{"d_model": 192, "n_experts": 16, "d_expert": 224, "router_score": "sigmoid", "routed_scale": 1.0, "scale_expert_input": true, "lr_router": 0.000777, "n_head": 6, "n_kv_head": 6, "positions": "rope", "lr": 0.00106, "schedule": "wsd", "decay_shape": "linear", "seq_len": 1024}
Below are experts of layer 10 (counted from 0) of a mixture-of-experts language model. Rows are named router (the router's row for the expert), gate (a neuron's input weights, with its number), up (a neuron's input weights, with its number), down (a neuron's output weights, with its number) and show model dimensions 144-191. Each number is 128 + 32 x the weight over its row's rms, rounded and kept within 0 to 255.
After each expert's rows: a language model's description of what the expert responds to. This comes from a sample of Wikipedia text that the model never trained on.

# expert 1
router [201 135  98 126  81  83  88 104 119 125  96 117 116 108 165 133 109 107  98 123 145 104 153 127 151 104 145 168 100 113  97 144 103 191 117 171 121 122  97 162 117 121 144 142  94 179 136 154]
gate0 [ 81  62  75  62 108 140  88 126  99 124  90  95 168 139 146 127 117 121 166 154 148 103 151 109 111 127  95  78 130 114 116 118 132 179 194 138  61 129 134 172 158 122 171 129 118 134 119 170]
up0 [116 146 155 141 148 127  95 147 213 116 138 115 131 137 195  99 151 152 128  93 168 146  97 122 166 127 176 124  76 139 130  96  52  80  71 132 111 137 108 134 121  89 170 130 115 123 144 144]
down0 [ 63 155 158 103 151 170 157 108  96 135 117 141  91 143 111 121 134 116 133 153  78 203 105 134 176 125  99 100  93 136 123 175 107 121 153 161 110 142 189 222 175 111 164 140 185 102 169 135]
Word-initial content stems

# expert 3
router [ 67 127 132 111 123 146 154 131  83 157 190 135  94 179 122 111 113 208 164 124  88 142 154 126 151 153  77  66  93 110 213 137 134 141 143 123  99 107  52 110 143 165 128 170 126 116 178 136]
gate0 [119 138 180 146  80 148 141  84 228 106  90 147 121 103 149 110 125 104 145  99 118 170 192  99 108 122 134 154 149  55 145 145 106 104 149 119  98 122 176 179  85 154 158 142 136 128 116 120]
up0 [143 134 143 134 123 146 150 118 176 111 121 208  90 122  98 114  86 129 201 116 109 140 135 135  87 227 127 111  86 127 118 141 122  86 157  95 148  97 173 112 157 105 119 177 162 159 106  68]
down0 [138 157 154 162  94 133  69 153  84 165 112 113 157 141  99 114  73  98 159 146 114 100 114 147 141  92 163 110 141 181 130 162  94  97 178 144 102 133 158 108 156  94  92 158 169  98 181  49]
Determiners and year starts

# expert 13
router [149 104 148 149 152 162 127 133 138  89  58 122 143 116  99 128 145  99  86  73 133  76  55 146 196 148 161 144 143 170  76 128 114 119 108  91 166 111 197 105 115  82 159 105 162 154 115 156]
gate0 [119 105 129 149 155 112 122 115 106 138 163 122 103 133 118 101 124 204 177 157 110 123 157 155 164 117 128 140 121 144 103  96 145 182 153 149 133  83  80 109 105 107 171 166 119 107 133 100]
up0 [103 125 105 107 101 115  97 101 102 177  68 106 111 117 108 186 126 148 134 115 143 115 120  90 105 162  76 111  61 112 144 117 135 100 162 103 110 165 139  98 118 139  97 164 158 103 150  85]
down0 [114  79 140 161 169 120 132 101 134 130 127 109  97 153 164 128 111 199 126 100 102 122 122  90 135 154 177 153  96 125 127 195  52 114 162 101 139 168  81 111  85 136 154 193 148  60 127 154]
Sports and awards nouns

# expert 6
router [126 157 138 151 126 132 156  83 143  84  77 100 139  75 147 166 181  82  75 144 185  84  79 128 120 132 162 211 141 142 134 159 152 101 153 107 148 132 140  93 139 128 143 117 141 169  91 124]
gate0 [101 164 125 114 144 129  92 136 197 129 155  84 139 116 136 177 161 130 166  84 148 135  90  88 145 158 144 140 137  79  82 116  64 167 131 141 117 107 117 110  68 107 111 101 163 111 139 104]
up0 [132 122 157 131 141 146 142 109 124 154 139 134 194 150 118 153  99 144 104 118 113 118 167 114  53  91 117 117 135 119 104 172 127 146  73 157 136 121 132 113 136  27 155 145 139 169 139 154]
down0 [142 172  92 123 148 103 187 126  85 158 117 133 114  54 130 142 127 110  63 155 175 131 178  53 138 159 169 111  64  91  76 172 126 145 139 130 145 120 119 117 148 173 104 133  78 135 117 135]
Month names and dates

# expert 5
router [117 155 185 153 108  80  69 131 128  93  43 121 104 121 153 154 148  45 104 166 185 124 128  89  92 146 162 146 149 141 127 192 120 109 175 118 174 123 174  84 123 144  84  66  93 196  98  92]
gate0 [146 111 126 100 133 118  53 161 132 129 117 139 139 173 126 120 157 113 127 165 106 177 152 100 124 183 105  89 137 141 110 200 142 155 119  54 105 170  95 122 192 147 158 106 102 147 112 147]
up0 [110 146 135 195 160  94 119 120  84 123 108 132 171 155 107 148 144 160 118  54 133 109 120 140 125 117  79 139  23 119 138  85  99  90 144 129 145 139 161 186 119 142 145 121 157 164 145  66]
down0 [141 105 154 124 128 117 195 141  75 101 106 132 166 173 106  91 151  24 180  94 150 215 114 102 114  69 109 121  91 190 158  96 132 131 111 139 174 149 191  95 119  77  92 125  99 149 157 105]
Table and reference fields

# expert 15
router [152 148 163 124 136 135 109 114 178 127 109 155 104 120 140 110 172 132  77 119 109  90 151 164  81 134 159 149 115 165  88 111  81 113 124 167 132 166 190  70 109  60 124 133 152 148 150 131]
gate0 [173 128 109 107 101  98  89 132 128 132 157 109 150 116 145  86 179 119 108 141 110 131 134 179 123  98 127 176  96 109 143 124  63 171 126 194  83 132 109 155 119 125 134 199 128 100 164 129]
up0 [ 83 141 137 116  79 122 159  91 184 105 186 157 139 117 134  93 148  95 139 125 114 156  85 155 134  92 100 162  95  76 118 133 116 113 158 167 151 107  87 144  90 132 185 142 188 108 142  94]
down0 [157  95 136 147 137  68 153 174  67  81 119 146  96 109 145 155  63 123 111 145 169 146 194 117  68 129 102 141 141 131 125  92 170  88 127  82  53 175 145 100 156  39 134  98 125 138 125 139]
Clause subject pronouns

# expert 10
router [164 150  98 175 135 144 135 107 191 127  92 117 148  94 129 158 180 123 142 132 169  72 122  73 173  90 160 102 136 100 105 105 149 126 110 126 122 142 167  98 136 129 155  94 124 159 118 115]
gate0 [137 105 159 141 122  39 153 133 127 123 157 122  99 137 153 135 141 133 132  62 107 176 151 147 199 104 130 120 106 120 160 113 185 138 165 127 130 110 118 140 106 129 118 207 135 113 122 108]
up0 [174 157 168 117 119  85 135  55  99 153 145  73 149 123 144 137 127  90  87  98 141 140  76 122 130  93 132 123 106 144 115  69  86 155 132  35 108 147 121 144 112 122 127 162 124 143  83 145]
down0 [ 74 152 104 125 130  78 187 149 118 170 166 110 149 159 103 122 119 187 104 147 166  84 130 126 140 171 102 148 132 102 116 126 127 141 149 149 108 121  83 108  77 123 149 116 173 155  80 126]
Main verbs after subjects

# expert 12
router [ 92  79 169 129 131 113 140 109 130 132 124 156  67 139 120 163 140  67  73 115 107 163 114 128 147 121 193 135 175 132 120  60 133 156  89 159 145 166 170  71  94  85 133 116  93 163  44  98]
gate0 [121 124 126  88 205 125 166 134 149 141 107 137 106 155 150 144 173 158 139  92 118 185 113 154 111 152 162  85  57 147 145 183 128  77  85 141 143 151 186 147 131 174 174 127 129  69 115 139]
up0 [111  96 154 146 135 135 121  61 137  96 101 107  99 132 138  85 123 112 154  72 128  68  72 188 175 181 159 114 170  80 140 133 137 176 110 124 153 157  84 133 154 112 100 155 104 115  85 173]
down0 [106 101 112  89 134 123  90 130 137 116  89 166  70  66 160 145 132 136  89 154  84 148 155 196 118 208 129 155  76  79 107 146 124 124 119 127 107 172 129 162 129 118 142 132 122  71 129  99]
Year first digits

# expert 11
router [173 129 155 137 124 124 129 140 156 145 106 149 125  90 115 112 125 171 105 112 165  88  97 101 118 108 131 184 153 148  83 136 125 103 126 133 118 175 161  76 123 110 172 140 123 129  86 138]
gate0 [152 135 128 103 194 154 171 108 101 153 151 168 164 140 168 209 144 171 155 170 158 162 164  40 166 171 105  73 126 123 141  87 145 148  65 102 117 122 123 140  94 142 155 110 103 112 123 118]
up0 [164  96 104 106 105 160 151 124 181 169 141 168 177 129  91 131 206 123 143 134  99  98 146 132 114 145 182 125 136  87  91 144  73 154  68 102 156 126 131  93  97 106 140 201  88 148 131 156]
down0 [117 136 132 108 130 138 198 153 128 116 129 187 114 109 159 158 137 218 109  41 181 109 113 134 141 180 138 135  60  86 106 125 154 117  81 146 137 165 164 181  90  87 139 125 170 112  80 135]
Copulas and prepositions

# expert 14
router [152 136 138 166 162  91 173 162 143 145 151  98 130 107  88  52 111 146 115 180 112  97  76 156  64 131 177 231  93 169 120 136 154 132 141 115 125 163 131 156 153 156 127  95 156 108 135 129]
gate0 [129 169 142 126 126 127 178 127 107 103 112 124  25 108  87  89 158 188 150 142  97 118  80 168 149 189 110 130 142 109 150 127 162 123 159 175  98 105 124 174  93 133  41 169 139 131 160 190]
up0 [164 152 103 149 188  74 128 145 154 114 142 132  85 183 114 104 117 135 155 123 192 110 114  62 109  74 162 152  58 122  75 119 103 102 142 163 137 177 127 196 149 182 126 163 120 160 175  84]
down0 [159 106 124 107 126  89 141 127 128 171 121 174 100 101 183 108  98 186 117 167 160 134 140 178 125 135 105 158 114  60  88 124 125 135 140 109 142 130 108 146 142 109 165 103 159 100 140 128]
Sports table cells

# expert 9
router [156 117 172 152 120 164 131 153 125 129 110 149 134 130 116 183  98  77 117 102 130 155 160  92 131 140  90 158 117 121  97 159  99  96 149 110  86 132 123 255 133 155 123 137 114  77 129 151]
gate0 [ 74 149 101  82  89 119 129  55 117 134 149 106  86  66  99 154  84 156 168 122 157 151 112 111 123 139  98 139 103  99 165 168 155  84 156 139 131 157 159 161 118 135 123 110 126 127 142  71]
up0 [136 127 136  94 162 149 109 111 101 146 130 125 149  94 161 143  86 148 148 141 124  97  82 152 171 140 140 140 126 135 163 148 134  23 211 112 107 132  96 143 128 128  90 115 140 124 179 116]
down0 [131 118 133  98 130 115 109 107  91 147  77 109 187  67 191 131  94 142 156 116 136 156 126 140 167 136 126 108 104 137 137 180 173 133 117  82 153 126 122 106 142 204 166  85 134 135 151 228]
Table numbers and foreign names

# expert 7
router [145 107 143 162 131 131  95 127 183 119  47 122 137  98 150 117 134 111 110 116 151 109 109 116 123 139 133 149 115 124  43 161 115 120 122 167 131 146 172  95 144  87 161 120 117 124  96 131]
gate0 [100 167  96 122 184 137 138 107  97  95 178 155 114 128 178 137 141 150 114 124 102 178  57 138 178  78 138 147 129 154 151 135 184 122 123 146 186 179  79 109 121 131 105 128 124 196 103  78]
up0 [ 99 129 142 123 118 128 146 117  86 144 177 127  65  74 152 154  53 120 126 151  83 144 131  89 146 167 121 112 127 125 152 109 102 104 152 190  97 171 131 140 146 157 145  94 158 146  98 112]
down0 [143 145 146 120 111 140 114 120 128 136 147 163 114 169 158 178 149 145 130 125 132 157 121 106 126 137 137  99 162 159 118 126 140  93 174  80 115 149 147 108 117 156 130 111  87 204 102 107]
Modals and infinitive to

# expert 0
router [127 175 146 140 136 115 107 109 140 149  80 132 119 110 114  80 147 104 120 116 141 139 111 153 140 132 183 223 214 185 120 116  66 115  98 144 159 127 139  59 143 147 130 113 131 132 119 158]
gate0 [169 134 126 148 123 160 136 130 117 197 154 106 114  98 115 122  80 157 167 113 137 124 129 163 114 103  70 165 111 156 133  98  22  59 135 128 110  86 110  99 116 168 155 133 134 118 115 104]
up0 [133 127 131  98 107  49  68 147 155 154  59  89  86 136 143 107 133  81  96 142 160 187  91 165 109 143 126  67 112 143 104 139 143 136 117 123 118 131 129 112 105 115 114 181 118 143  97  87]
down0 [183 171 138 168  84 136 125  81  80 123 115 136  72  92  70  61  73  50 151  89 183  94 101 148 154 100 158 106 114 124 190 129 144 102 127 104 129 187 151 171 109 170 120 109 150 218 122 146]
Prepositions and clause openers

# expert 8
router [116 109 133 152 158 178 119 133 168 150 114 145 103  84 148 126 126 155 124 161 144 120 122 150  80 140 142 123 146 133 116 148 158  99 135 119 111 116 207 131 112  79 127 105 158 196  36 174]
gate0 [120 126 135 135  86 186 105 149 145 122  87  96  97 118 202 155  93 152 144 149 128 136 150  87 128 133  95  71 144 160 201 136  94 141  99  73 113  42 100 150  93 135 106 152 133 206 125 117]
up0 [118  97 126 178  80 142 125 146 140 111 120 134 140 131 146 177 164 149 156 129 149 111 192 109 119 173  81 149 120 146 237 146 104 146 110 174 181 166 143 127 138 140  81 123 146 208 165 143]
down0 [ 70 164 228 109 134 142 121 127 130  95 109 100 106 146  97 129 102 197 155 163 126 135  86 165 100 136 141 107 129 147 110 174  63 123 115  90 114 130 172  37 135 142 136 179 114 138 100 112]
Biography lead descriptors

# expert 4
router [138 110  62 123 106  94 123 192 120 113  96 135 122 129 213  95 175  98 107 154 156  99 140 133 180 154 145 109 131 111  62 144 121 143 106 133  96 137 150 129 150  65 140 130 109  80 147 129]
gate0 [115 120 103 147  54 121 211  99  75  87 160 176 140 171 130 153 105 131  99 138 151 110 106 101  96 108 147 131 135 124 181  86 116 163 157  93 144 102 108 153 132 100 138 154 132  78 170  87]
up0 [128 171  56 136 176  89 139 176 129 134 138 101 124  79 129 123  47 150 126 118 143 105  99 115 102  89 168 174 136  93 125 103  95 134 131  83 117 114 130 116 182 100 150 132 157 160 140 200]
down0 [170 111 140  96 154  95 103 120 123 144 133 137 108 152  88 115 146 117 128 101 105 155 155 108 114  97 115  86 130 106 140 140  88 181  83 136 107 145  82  98 105 107  92 154 126 128  67 149]
Name fragments and digits